config.toml
n_layer = 13
balance_bias = false
init_std_router = 0.00767
lr_router = 0.000215
norm_eps = 1e-05
rope_fraction = 1.0
qk_norm = false
tie_embeddings = false
init_std_o = 0.0276
optimizer = "soap_variant"
beta1 = 0.95
weight_decay = 0.2
batch_tokens = [32768, 65536, 131072]
Below are experts of layer 8 (counted from 0) of a mixture-of-experts language model. Rows are named router (the router's row for the expert), gate (a neuron's input weights, with its number), up (a neuron's input weights, with its number), down (a neuron's output weights, with its number) and show model dimensions 288-335. Each number is 50 + 10 x the weight over its row's rms, rounded and kept within 0 to 99.
Before each expert's rows: "gets" lists some tokens that make up at least twice as much of what it gets as of all text. This comes from a sample of Wikipedia text that the model never trained on. Tokens count by the router's weight.

# expert 3
gets: "(", "| ", "- ", "|", "=", "who "
router:59 39 54 63 51 54 40 45 35 62 62 42 60 40 58 39 50 48 58 51 66 48 37 37 48 51 61 42 53 67 60 41 57 49 40 61 55 52 48 53 44 47 31 41 49 58 70 51
gate0:35 55 55 52 40 50 51 70 44 66 57 43 47 44 53 54 49 57 50 28 46 59 65 39 45 57 72 41 29 52 64 40 51 50 69 64 48 42 43 50 49 55 73 50 41 59 33 50
up0:56 54 34 49 39 63 25 46 36 52 48 58 62 41 52 46 45 36 51 57 30 59 22 54 69 47 75 32 64 53 34 52 51 36 48 42 40 51 53 44 66 61 56 51 46 40 55 48
down0:45 49 44 63 46 62 57 40 57 44 65 52 57 43 50 49 19 56 36 56 51 72 54 27 58 58 50 42 66 50 38 34 69 66 66 55 53 41 41 39 69 38 54 38 40 50 26 36
gate1:66 54 55 67 33 44 47 47 49 61 39 43 46 49 51 69 59 30 42 66 53 57 50 45 49 62 58 46 60 52 60 50 40 52 62 54 48 49 73 39 61 29 39 61 44 58 38 33
up1:41 58 63 57 55 63 59 40 55 41 52 57 36 56 49 55 43 72 60 63 47 53 59 52 61 46 47 49 35 30 55 76 54 47 59 51 53 40 62 59 40 37 68 56 52 35 54 49
down1:51 37 57 41 50 35 68 55 58 38 54 69 63 40 58 49 52 31 43 69 58 52 42 33 46 46 33 53 39 51 49 56 52 47 63 59 33 57 50 55 30 32 59 56 39 53 49 47
gate2:58 56 69 64 53 36 48 55 49 45 57 43 60 57 64 53 45 49 78 50 70 57 45 48 62 60 67 53 50 61 25 42 49 52 46 58 51 59 55 43 49 59 58 53 58 50 30 51
up2:34 62 53 45 46 60 60 47 54 69 43 47 61 47 44 54 43 46 46 34 63 58 48 48 57 59 56 50 27 51 47 54 64 51 47 39 66 53 56 47 34 53 49 34 48 43 56 50
down2:41 39 72 54 49 40 55 42 57 62 60 69 29 39 60 60 42 50 27 50 42 69 69 35 70 56 36 45 50 51 56 26 54 50 41 47 37 47 46 38 57 53 36 52 58 48 45 42
gate3:43 41 68 49 58 46 42 44 42 54 48 44 49 53 55 47 51 37 48 39 50 55 54 44 27 51 52 48 55 57 43 48 48 49 60 44 57 58 50 52 53 42 34 37 42 49 48 51
up3:47 54 53 39 40 64 43 54 64 56 41 56 51 52 42 55 54 54 47 41 28 27 48 43 52 50 62 48 64 49 46 22 61 61 49 60 69 54 58 49 57 63 52 42 57 54 48 31
down3:46 38 54 43 55 55 58 55 57 59 47 51 41 40 59 38 45 43 53 58 37 44 39 48 37 57 49 46 61 56 67 46 39 48 35 43 46 58 56 55 29 46 48 57 67 44 57 51

# expert 2
gets: "of ", "in ", "to ", "for ", "from ", "on "
router:64 38 57 55 54 42 50 66 39 57 66 55 58 37 43 52 52 53 55 64 58 30 41 41 44 60 52 61 48 67 60 41 58 51 53 73 61 60 54 50 39 51 31 44 59 53 66 43
gate0:59 43 71 53 49 43 34 61 46 61 31 45 59 54 49 50 46 39 51 58 56 60 64 48 48 56 65 35 40 59 34 45 35 45 39 47 42 48 36 59 50 39 43 55 46 57 67 51
up0:48 49 51 31 28 57 47 54 55 46 53 51 54 67 45 48 51 56 50 44 36 47 54 45 31 63 60 44 55 50 58 44 48 51 55 58 52 55 80 52 49 38 46 54 48 42 64 72
down0:62 59 46 53 66 45 40 58 43 48 58 37 49 62 45 35 43 67 31 47 62 52 57 49 39 52 52 41 40 49 54 19 51 45 68 41 56 70 59 41 55 52 58 57 54 37 59 44
gate1:51 41 44 41 31 39 64 54 43 38 39 65 39 55 53 59 57 63 38 54 58 29 34 40 56 57 55 62 50 39 48 45 34 50 50 73 47 54 39 39 45 82 34 37 44 48 39 67
up1:44 56 57 30 54 39 51 50 49 33 46 63 51 51 61 41 58 51 41 55 35 36 50 42 37 58 40 40 55 39 83 56 51 39 78 32 40 38 48 36 55 85 61 56 44 43 38 52
down1:42 49 58 61 34 40 55 36 48 38 54 61 64 50 62 34 51 46 55 39 57 37 49 69 69 50 37 44 55 42 54 62 47 38 45 50 42 55 34 36 62 61 49 44 58 40 43 61
gate2:55 51 57 28 45 73 57 30 25 50 48 43 47 52 56 41 44 36 43 47 51 58 63 43 66 53 54 35 66 67 52 51 45 47 57 44 63 46 45 69 53 43 32 45 56 44 51 37
up2:62 55 48 70 55 21 41 46 71 69 47 51 55 55 58 46 42 44 60 47 58 22 47 63 37 44 54 54 55 47 58 48 43 47 45 55 49 69 52 56 39 41 61 53 67 52 64 53
down2:76 53 46 46 60 51 64 52 53 44 70 55 51 57 46 57 51 48 66 61 49 47 58 46 59 37 32 61 39 44 42 55 49 64 37 43 45 50 55 53 47 45 51 60 58 48 48 53
gate3:29 47 69 58 50 52 40 64 58 48 51 48 53 34 52 44 55 48 54 41 60 42 42 39 58 68 46 62 39 40 51 47 43 49 39 54 57 34 40 36 59 53 47 46 63 62 52 73
up3:44 62 39 53 61 50 66 33 62 41 49 55 46 65 39 36 51 67 40 75 45 50 63 46 69 53 39 53 56 47 53 50 53 46 35 60 40 38 41 34 44 60 52 52 59 52 34 43
down3:41 56 57 45 51 58 55 62 47 75 44 54 35 70 53 52 36 47 53 42 56 65 48 39 59 49 53 67 35 46 60 53 34 45 48 39 49 45 40 48 32 51 53 39 28 54 37 52

# expert 7
gets: "was ", "as ", "a ", "is ", "in ", "be "
router:57 39 54 46 35 54 39 52 38 63 60 45 69 41 51 56 49 61 51 41 53 46 51 38 46 63 61 57 55 57 61 40 64 74 47 62 45 50 54 62 47 47 45 48 64 64 69 47
gate0:67 30 68 55 62 24 62 44 40 59 51 39 41 48 66 37 55 59 56 51 55 51 63 58 63 51 64 55 45 55 51 42 50 64 48 69 46 47 31 62 44 39 55 35 46 60 28 46
up0:66 28 67 55 58 39 45 48 58 64 70 45 56 35 61 47 56 37 68 54 57 31 43 41 47 60 48 61 49 55 54 22 60 48 49 59 54 48 45 63 52 55 44 31 68 40 50 41
down0:47 55 51 43 39 63 32 49 78 46 34 57 39 51 61 56 18 62 45 53 48 64 69 54 48 40 38 34 47 53 52 40 51 45 55 56 59 44 61 49 69 49 68 69 41 41 61 52
gate1:48 54 66 43 49 46 48 45 47 61 65 61 37 49 54 53 57 50 55 51 63 65 63 40 45 24 50 43 44 35 49 35 57 45 49 39 43 25 58 70 44 40 60 54 53 39 35 50
up1:49 45 50 52 36 35 26 35 53 48 51 53 62 51 49 40 55 45 41 32 38 62 76 46 34 48 43 57 49 42 48 61 47 51 67 49 51 58 54 46 50 46 43 47 47 46 19 44
down1:52 59 34 65 54 40 51 57 36 65 58 37 37 43 46 53 75 57 49 66 49 66 51 53 51 38 44 45 46 57 36 60 47 54 46 45 53 54 49 43 61 39 54 38 49 46 56 46
gate2:57 48 54 67 46 44 57 48 46 44 55 56 56 48 58 57 53 57 49 44 46 53 53 42 60 54 53 45 27 57 56 44 45 57 34 51 66 46 46 89 52 47 59 39 53 49 47 36
up2:49 55 47 58 63 69 46 38 51 45 42 62 63 51 47 58 42 63 54 46 35 53 63 40 55 68 58 35 53 48 39 55 27 57 50 39 43 34 54 53 58 52 53 50 52 50 51 49
down2:45 43 50 44 32 45 39 66 67 48 46 57 51 68 55 40 55 41 41 41 56 60 53 53 57 52 53 37 46 43 51 50 30 51 69 69 51 46 41 42 68 67 46 47 38 57 38 48
gate3:59 37 47 49 29 59 56 63 46 54 45 63 53 56 47 62 54 37 69 63 62 48 36 42 47 42 62 48 36 45 53 31 54 58 45 61 73 44 52 46 48 52 49 49 51 45 56 35
up3:55 50 33 48 49 57 67 56 64 44 36 59 49 42 67 30 42 39 54 55 46 45 61 63 52 57 53 44 35 44 31 59 38 50 46 53 62 56 38 56 46 53 61 53 37 61 63 52
down3:44 48 32 55 44 47 50 43 54 45 64 46 47 56 24 37 37 57 59 61 60 60 51 42 43 42 42 34 64 50 49 67 60 62 63 38 56 38 53 45 40 53 58 44 54 65 48 32

# expert 19
gets: "-", "and ", "to ", "–", "re", "ch"
router:62 30 55 68 46 26 46 49 54 59 54 43 61 45 60 39 58 42 43 61 45 41 41 46 48 69 68 50 62 56 57 44 54 78 33 62 52 52 57 59 46 74 41 45 50 58 39 51
gate0:61 41 46 41 56 36 65 53 36 47 48 59 56 69 46 49 53 38 44 62 42 37 71 48 52 50 33 61 34 56 41 52 45 64 81 53 39 43 57 44 48 49 39 54 52 46 45 44
up0:49 58 42 55 52 62 40 49 43 40 53 49 58 52 63 43 62 42 60 52 38 49 39 24 54 62 34 43 42 51 43 58 52 44 59 45 55 57 49 35 53 53 46 45 40 62 59 61
down0:66 63 56 39 41 45 34 53 54 49 56 35 45 24 51 45 47 67 61 64 74 55 48 44 58 59 43 55 32 37 27 47 46 38 38 49 35 48 51 35 48 48 66 61 41 56 48 37
gate1:40 39 41 54 54 32 39 49 40 56 44 46 51 39 52 63 48 45 49 40 42 32 39 43 58 45 50 51 43 54 49 41 49 63 55 52 35 41 42 52 52 52 62 43 53 56 43 53
up1:46 47 59 49 50 67 61 37 48 54 51 38 41 56 44 44 50 58 23 49 50 63 20 36 64 52 27 54 46 46 46 50 49 46 55 46 48 62 59 60 46 34 56 57 53 60 61 47
down1:55 53 58 58 60 45 49 34 48 54 61 49 48 46 54 54 68 50 66 55 42 43 45 51 46 47 53 37 58 20 49 36 51 36 46 34 52 64 57 43 43 40 60 58 69 43 43 62
gate2:60 58 55 45 38 44 65 53 49 45 47 47 44 52 48 45 59 46 52 56 36 39 57 40 48 44 44 39 68 47 47 51 47 60 55 51 50 64 58 43 42 49 54 39 51 56 51 55
up2:44 32 41 56 60 45 40 41 58 45 40 28 49 48 76 43 51 37 64 37 57 58 55 37 42 44 31 38 64 46 61 38 58 52 61 56 44 26 80 47 59 57 53 52 50 51 52 29
down2:49 52 49 71 40 75 32 44 55 50 58 47 54 60 31 41 53 58 48 66 51 38 42 41 54 29 56 30 55 43 37 48 58 37 34 57 45 41 47 49 48 45 39 82 47 49 48 50
gate3:54 62 49 41 54 59 43 40 69 59 59 24 55 58 48 32 51 52 33 45 61 35 54 50 34 64 37 56 46 48 52 57 65 33 46 46 41 52 87 51 46 36 49 52 42 44 62 57
up3:61 43 56 64 54 45 50 56 49 59 36 57 49 62 36 54 54 30 43 58 29 54 38 50 44 49 54 43 48 49 56 30 42 58 28 53 39 65 50 51 69 46 48 42 50 39 49 31
down3:53 45 62 59 58 49 54 51 54 46 46 36 58 58 51 44 43 65 44 53 60 30 50 50 43 58 55 46 52 46 32 45 63 39 36 26 42 41 51 64 56 50 43 58 54 56 45 70

# expert 16
gets: "the ", "a ", "The ", "s ", "his ", "|"
router:64 36 56 55 44 51 51 53 46 64 55 44 56 39 60 68 61 61 48 65 58 36 44 43 48 58 53 54 49 57 58 44 66 59 39 59 58 56 57 56 45 47 30 40 51 50 57 54
gate0:51 37 48 49 42 46 60 54 33 64 58 33 21 33 64 43 54 48 59 41 44 65 47 36 44 57 54 51 58 35 55 49 63 57 40 25 54 30 60 50 46 56 68 51 47 58 38 57
up0:50 49 51 43 50 51 70 36 35 55 33 49 49 49 60 56 52 58 51 56 36 50 44 41 46 41 28 52 52 45 64 57 44 53 58 47 45 46 70 44 44 26 56 59 51 44 34 44
down0:52 44 50 70 48 58 53 43 29 56 44 55 45 54 43 52 50 52 64 61 39 69 55 52 30 60 35 54 63 37 59 50 38 55 50 46 40 58 30 41 42 41 60 50 49 44 31 67
gate1:64 49 54 53 54 43 22 61 60 60 55 38 44 61 49 61 49 45 48 50 54 42 46 40 55 44 54 47 48 55 51 62 44 54 47 57 45 55 59 64 49 60 47 39 70 43 56 52
up1:52 58 30 45 54 41 55 38 55 46 42 47 55 52 30 58 45 43 35 61 53 65 49 57 57 24 37 42 58 39 41 57 32 33 53 38 32 39 61 59 61 43 46 51 61 29 57 50
down1:42 43 47 63 48 51 48 54 49 70 47 42 46 61 33 76 45 73 38 43 47 49 55 38 61 58 42 40 44 57 63 56 56 37 41 48 63 47 75 54 45 40 48 42 68 53 63 44
gate2:71 40 40 42 56 55 55 39 70 35 41 50 29 52 48 52 58 50 44 49 69 37 43 43 12 62 53 55 51 47 42 46 33 57 33 39 40 57 47 44 51 57 54 42 47 53 43 75
up2:50 24 45 38 52 64 57 51 47 28 46 60 34 42 49 48 54 44 55 56 30 45 45 34 41 61 25 52 48 47 46 53 29 55 59 51 35 45 62 39 51 49 54 42 44 55 55 68
down2:60 44 39 59 43 35 61 54 52 41 51 36 49 33 48 55 37 39 34 36 46 46 58 59 53 79 52 52 44 60 33 46 50 46 61 47 38 46 60 49 41 60 46 31 50 48 49 48
gate3:51 44 65 53 47 53 49 66 62 47 48 56 56 61 63 62 47 37 32 56 35 46 59 37 50 55 45 52 52 44 67 49 55 57 49 47 59 30 58 55 49 35 54 56 47 58 71 41
up3:47 46 47 47 43 34 49 30 51 56 57 65 50 54 70 49 58 46 57 72 46 48 43 53 51 44 41 43 67 37 62 62 56 57 41 43 39 32 63 41 48 47 61 59 55 61 35 47
down3:42 51 42 37 53 68 52 33 46 37 31 64 63 38 50 44 36 58 44 49 37 42 44 57 57 45 52 39 66 52 54 67 51 43 59 48 58 50 44 51 59 42 54 59 59 64 50 53

# expert 9
gets: "| ", "- ", "\n", "\n\n", "The ", "the "
router:73 46 50 50 55 47 52 55 60 76 60 42 46 36 51 78 51 63 64 49 60 35 35 44 47 58 56 64 52 67 49 36 62 56 47 71 68 62 57 60 49 59 31 37 57 63 65 57
gate0:47 45 54 61 60 54 59 69 30 61 35 52 38 38 40 37 56 46 33 41 41 46 29 39 55 47 47 54 59 42 47 34 49 43 46 53 47 51 59 36 60 52 55 55 39 57 37 52
up0:57 50 41 49 55 70 55 26 63 36 43 56 42 41 45 56 62 56 53 50 49 40 33 53 47 33 58 45 58 42 41 54 47 49 40 57 47 49 61 62 48 64 50 56 54 40 65 43
down0:32 51 48 48 35 66 50 62 65 48 50 50 65 39 48 46 45 54 62 47 50 52 56 55 43 37 28 56 58 49 58 44 56 52 42 59 59 55 57 62 45 49 54 79 70 44 55 49
gate1:46 54 31 57 49 54 56 41 76 46 52 55 48 51 62 60 53 37 65 36 41 56 55 55 31 50 47 48 54 51 52 37 42 52 56 37 62 52 67 51 47 45 37 50 69 69 57 53
up1:51 46 60 52 51 60 60 32 41 63 53 30 37 40 51 42 49 55 48 50 58 65 68 55 31 42 61 43 64 44 48 64 79 49 59 33 45 61 63 67 37 35 28 62 50 56 54 52
down1:57 44 36 39 48 36 55 44 52 48 61 47 59 54 46 49 65 52 48 57 42 36 53 44 46 53 62 52 54 26 62 62 58 47 54 47 41 62 62 57 58 31 46 55 47 32 49 56
gate2:59 51 49 41 38 31 43 54 56 53 48 32 57 44 64 68 51 65 52 46 54 61 57 50 48 79 55 40 31 65 56 42 57 54 56 62 48 41 20 52 40 62 60 56 44 37 58 46
up2:47 55 40 56 87 59 60 47 28 55 50 35 60 39 68 53 50 51 42 53 59 57 50 49 53 47 41 49 37 61 53 57 64 47 48 44 39 58 57 50 49 35 54 41 50 49 50 42
down2:42 24 39 52 56 34 41 59 54 56 45 55 47 38 58 66 33 27 54 45 68 38 38 48 39 62 49 38 42 61 40 54 45 48 54 51 20 51 43 40 49 45 46 31 50 56 41 33
gate3:55 49 57 68 72 55 40 45 40 49 48 54 49 48 56 44 44 47 50 49 57 35 71 48 54 49 57 39 57 61 45 59 52 47 75 43 58 52 57 42 52 55 53 48 50 45 52 50
up3:43 53 46 64 53 36 42 71 59 44 64 61 58 57 71 60 33 52 39 46 38 36 67 43 61 48 48 53 44 52 49 52 60 63 61 52 44 43 41 44 48 62 63 44 53 51 50 48
down3:53 69 48 43 65 46 59 66 62 51 46 49 59 47 58 46 37 52 62 48 31 47 46 59 49 30 58 32 53 44 50 61 59 49 38 50 58 44 52 55 51 55 67 52 58 53 51 73

# expert 14
gets: ". ", "\n\n", ", ", "\n", ".", ") "
router:49 43 47 43 37 36 51 55 48 73 62 48 55 38 52 59 49 47 58 63 70 43 53 47 46 54 64 48 49 59 51 31 59 50 47 59 73 61 51 70 41 64 37 45 57 64 52 49
gate0:53 49 51 50 42 69 64 52 43 61 39 52 44 61 43 44 44 56 42 54 77 48 48 43 50 44 47 56 41 59 40 43 29 45 49 50 46 50 49 59 42 50 43 41 62 42 65 56
up0:58 55 65 49 47 37 43 50 32 58 55 55 53 42 48 51 56 45 51 66 59 56 62 60 50 47 67 44 49 52 51 65 49 41 54 36 30 58 56 58 37 43 44 47 58 58 49 46
down0:48 50 67 55 51 29 46 37 47 56 54 40 53 35 37 63 56 67 57 65 59 70 51 44 47 45 48 45 39 53 44 64 48 57 68 42 29 47 51 59 59 37 47 43 63 33 52 57
gate1:50 47 44 55 45 54 42 74 41 38 53 57 48 51 53 41 54 32 59 65 51 39 41 51 58 56 50 45 41 54 51 41 54 48 49 75 54 55 55 47 58 73 52 46 50 47 63 64
up1:53 44 69 51 53 24 59 50 48 61 56 34 60 41 56 65 54 55 66 43 55 48 49 56 46 62 69 59 51 46 49 71 70 57 40 56 42 45 37 57 45 37 58 34 49 51 32 37
down1:59 64 38 37 36 42 73 53 69 60 53 56 35 40 29 69 63 56 53 48 55 36 53 50 49 51 43 54 51 45 52 42 48 44 37 50 49 53 61 46 24 66 43 47 53 39 60 52
gate2:54 40 54 53 52 50 58 50 58 59 58 42 34 47 51 66 50 54 52 67 63 51 32 51 46 51 51 57 55 44 55 48 46 50 51 53 66 52 36 42 56 36 47 62 62 50 40 40
up2:67 39 62 54 61 41 73 51 39 39 49 46 48 54 79 48 60 54 47 53 29 48 56 40 28 69 39 58 30 61 66 30 56 50 55 59 55 48 67 53 45 46 41 36 65 61 49 43
down2:47 55 45 48 50 51 54 46 48 56 59 35 58 64 57 53 50 56 50 55 48 39 50 58 34 45 43 56 31 47 48 64 49 34 38 33 56 50 49 56 49 54 51 41 51 62 36 48
gate3:49 60 47 48 55 49 39 51 66 54 20 48 54 54 55 41 56 49 46 45 37 55 57 44 32 52 63 64 51 36 53 40 53 51 56 57 62 52 46 57 62 49 51 54 64 61 51 62
up3:41 59 35 38 59 45 48 47 42 56 50 53 42 57 51 53 56 45 19 52 39 49 45 57 68 59 53 37 55 47 44 67 48 39 63 48 54 43 43 58 65 62 63 60 39 56 54 58
down3:51 37 52 51 41 61 59 46 55 29 40 61 35 57 44 36 45 55 38 58 41 61 46 50 61 54 35 42 58 47 55 60 49 35 54 39 58 51 48 42 54 57 63 65 56 65 59 61

# expert 0
gets: ", ", "on ", "was ", "ed ", "had ", "-"
router:53 47 58 42 45 49 33 50 51 55 60 49 58 51 53 43 45 54 59 46 52 49 38 41 37 52 58 43 62 56 63 45 63 67 59 57 63 59 71 64 27 55 34 44 60 51 53 44
gate0:63 47 42 57 45 47 44 47 33 50 63 57 44 47 49 59 60 52 70 55 45 41 42 52 52 56 44 46 45 55 49 44 47 61 36 58 48 54 41 54 41 70 54 43 46 47 42 47
up0:60 35 61 52 48 46 53 61 47 60 60 35 53 46 62 52 57 53 48 53 61 47 55 31 61 55 61 67 38 64 53 42 59 62 49 63 65 60 50 57 45 53 43 39 61 61 56 46
down0:33 54 63 40 56 58 51 50 49 64 62 38 53 65 47 50 51 48 31 39 45 63 52 55 55 48 37 50 50 50 55 62 46 50 37 45 45 34 48 56 63 44 49 66 45 55 58 47
gate1:68 47 41 49 57 57 61 50 48 48 39 56 60 52 38 56 64 49 46 58 48 53 40 44 42 49 37 45 43 59 52 65 47 44 53 51 56 45 46 52 44 55 58 60 47 53 51 47
up1:51 55 43 32 51 65 47 55 40 52 47 37 27 50 31 56 40 53 51 43 46 65 48 50 49 61 59 35 55 58 34 54 54 51 48 47 32 47 62 49 45 57 51 54 46 52 43 64
down1:51 46 56 15 52 48 65 47 47 41 36 43 55 38 57 47 45 42 67 45 40 58 48 75 69 42 50 69 66 46 72 48 58 67 35 52 50 54 38 64 63 48 46 52 46 42 57 50
gate2:48 39 45 61 45 51 48 62 58 38 58 59 45 44 64 59 56 47 41 25 37 60 50 31 43 50 36 60 50 44 36 64 55 51 69 44 48 53 51 44 46 47 51 40 39 72 46 54
up2:41 61 54 50 50 58 59 43 58 41 52 61 58 59 49 32 58 57 53 68 46 49 47 52 63 60 43 47 52 41 65 60 56 48 54 58 76 25 31 44 40 55 55 61 38 57 47 52
down2:61 44 52 47 51 42 37 45 49 43 58 54 52 37 48 66 49 60 64 53 52 36 66 46 58 50 60 44 47 41 48 36 48 30 47 65 51 60 48 34 44 58 46 51 35 46 55 42
gate3:45 48 53 52 55 35 31 46 56 46 51 49 43 53 57 42 48 44 51 53 47 54 55 65 28 58 52 49 37 55 47 52 47 62 52 53 51 54 58 58 22 56 52 50 65 60 59 42
up3:56 63 47 38 36 49 40 29 42 24 56 69 43 61 50 40 48 65 51 59 48 52 65 35 60 48 05 40 56 50 56 49 56 38 67 44 43 50 56 49 56 56 66 67 39 32 47 55
down3:41 68 61 65 63 30 71 65 49 37 47 40 74 51 49 36 43 63 58 30 61 61 45 67 78 41 32 59 60 48 47 44 62 36 37 45 51 36 44 37 49 34 49 50 68 42 42 56

# expert 17
gets: ": ", "–", "-", "- ", "th ", ":"
router:68 49 51 65 56 46 61 53 42 57 63 50 66 41 61 59 65 34 40 33 58 48 51 39 40 47 47 56 45 73 45 56 60 57 49 50 49 65 79 54 50 49 32 30 61 55 62 65
gate0:52 52 46 39 51 43 57 49 45 48 64 47 55 46 38 50 42 66 44 48 49 56 44 54 54 51 54 39 39 66 49 44 43 54 52 53 59 53 54 60 49 52 50 43 53 52 50 47
up0:48 64 44 58 68 39 34 54 48 52 52 71 65 54 37 45 60 33 50 46 53 46 27 60 64 61 48 37 65 49 49 43 38 48 42 34 55 34 55 29 63 52 50 40 55 39 45 58
down0:46 41 58 49 61 47 44 47 46 56 63 39 60 50 47 64 54 48 60 59 52 48 42 52 61 64 56 68 66 40 41 54 44 60 37 59 58 58 44 51 46 59 30 52 49 41 31 58
gate1:62 52 52 51 67 47 66 65 68 44 55 46 42 27 58 61 54 45 63 55 53 49 51 46 36 56 42 66 49 48 53 29 50 63 71 38 59 57 43 58 51 74 33 47 43 57 39 17
up1:42 60 47 67 46 67 50 56 35 50 50 45 50 50 59 58 49 51 45 29 72 39 48 50 53 44 58 50 59 51 49 51 58 47 45 54 57 51 53 47 43 47 61 38 40 52 26 38
down1:63 50 37 36 52 49 57 58 53 54 58 52 52 48 50 58 58 56 69 46 56 37 55 55 43 60 73 48 44 43 38 33 57 35 48 61 59 62 56 38 47 63 49 50 51 50 51 46
gate2:60 54 32 51 40 57 56 58 68 39 69 62 70 36 50 55 75 34 53 40 50 49 51 54 61 64 53 37 72 52 47 37 35 41 52 58 50 48 59 50 64 51 55 49 55 50 52 40
up2:39 59 59 41 54 41 62 54 44 58 50 53 42 61 35 51 45 31 36 27 56 42 43 50 62 52 55 52 50 54 54 39 51 45 50 58 62 36 27 61 53 40 42 52 39 46 55 59
down2:64 45 40 43 76 61 46 39 60 29 56 64 60 39 57 47 58 36 68 42 63 51 49 52 57 69 57 60 71 46 63 51 55 41 55 51 43 64 52 53 63 56 44 44 53 72 49 55
gate3:65 47 39 54 49 73 39 66 59 52 48 60 57 46 54 57 68 50 48 37 40 51 39 53 43 51 41 60 62 63 47 45 64 42 37 49 46 72 64 32 55 33 48 62 61 44 60 59
up3:50 60 42 41 48 45 57 42 54 50 51 47 41 55 55 54 47 42 60 52 46 53 33 59 47 57 63 68 63 32 48 54 51 43 43 56 41 50 43 47 50 50 37 52 48 30 26 46
down3:46 61 53 58 38 40 45 49 55 47 54 57 52 39 56 59 38 47 37 60 50 65 61 43 39 44 46 58 23 42 59 64 48 38 54 68 48 63 58 51 49 45 43 52 54 36 56 42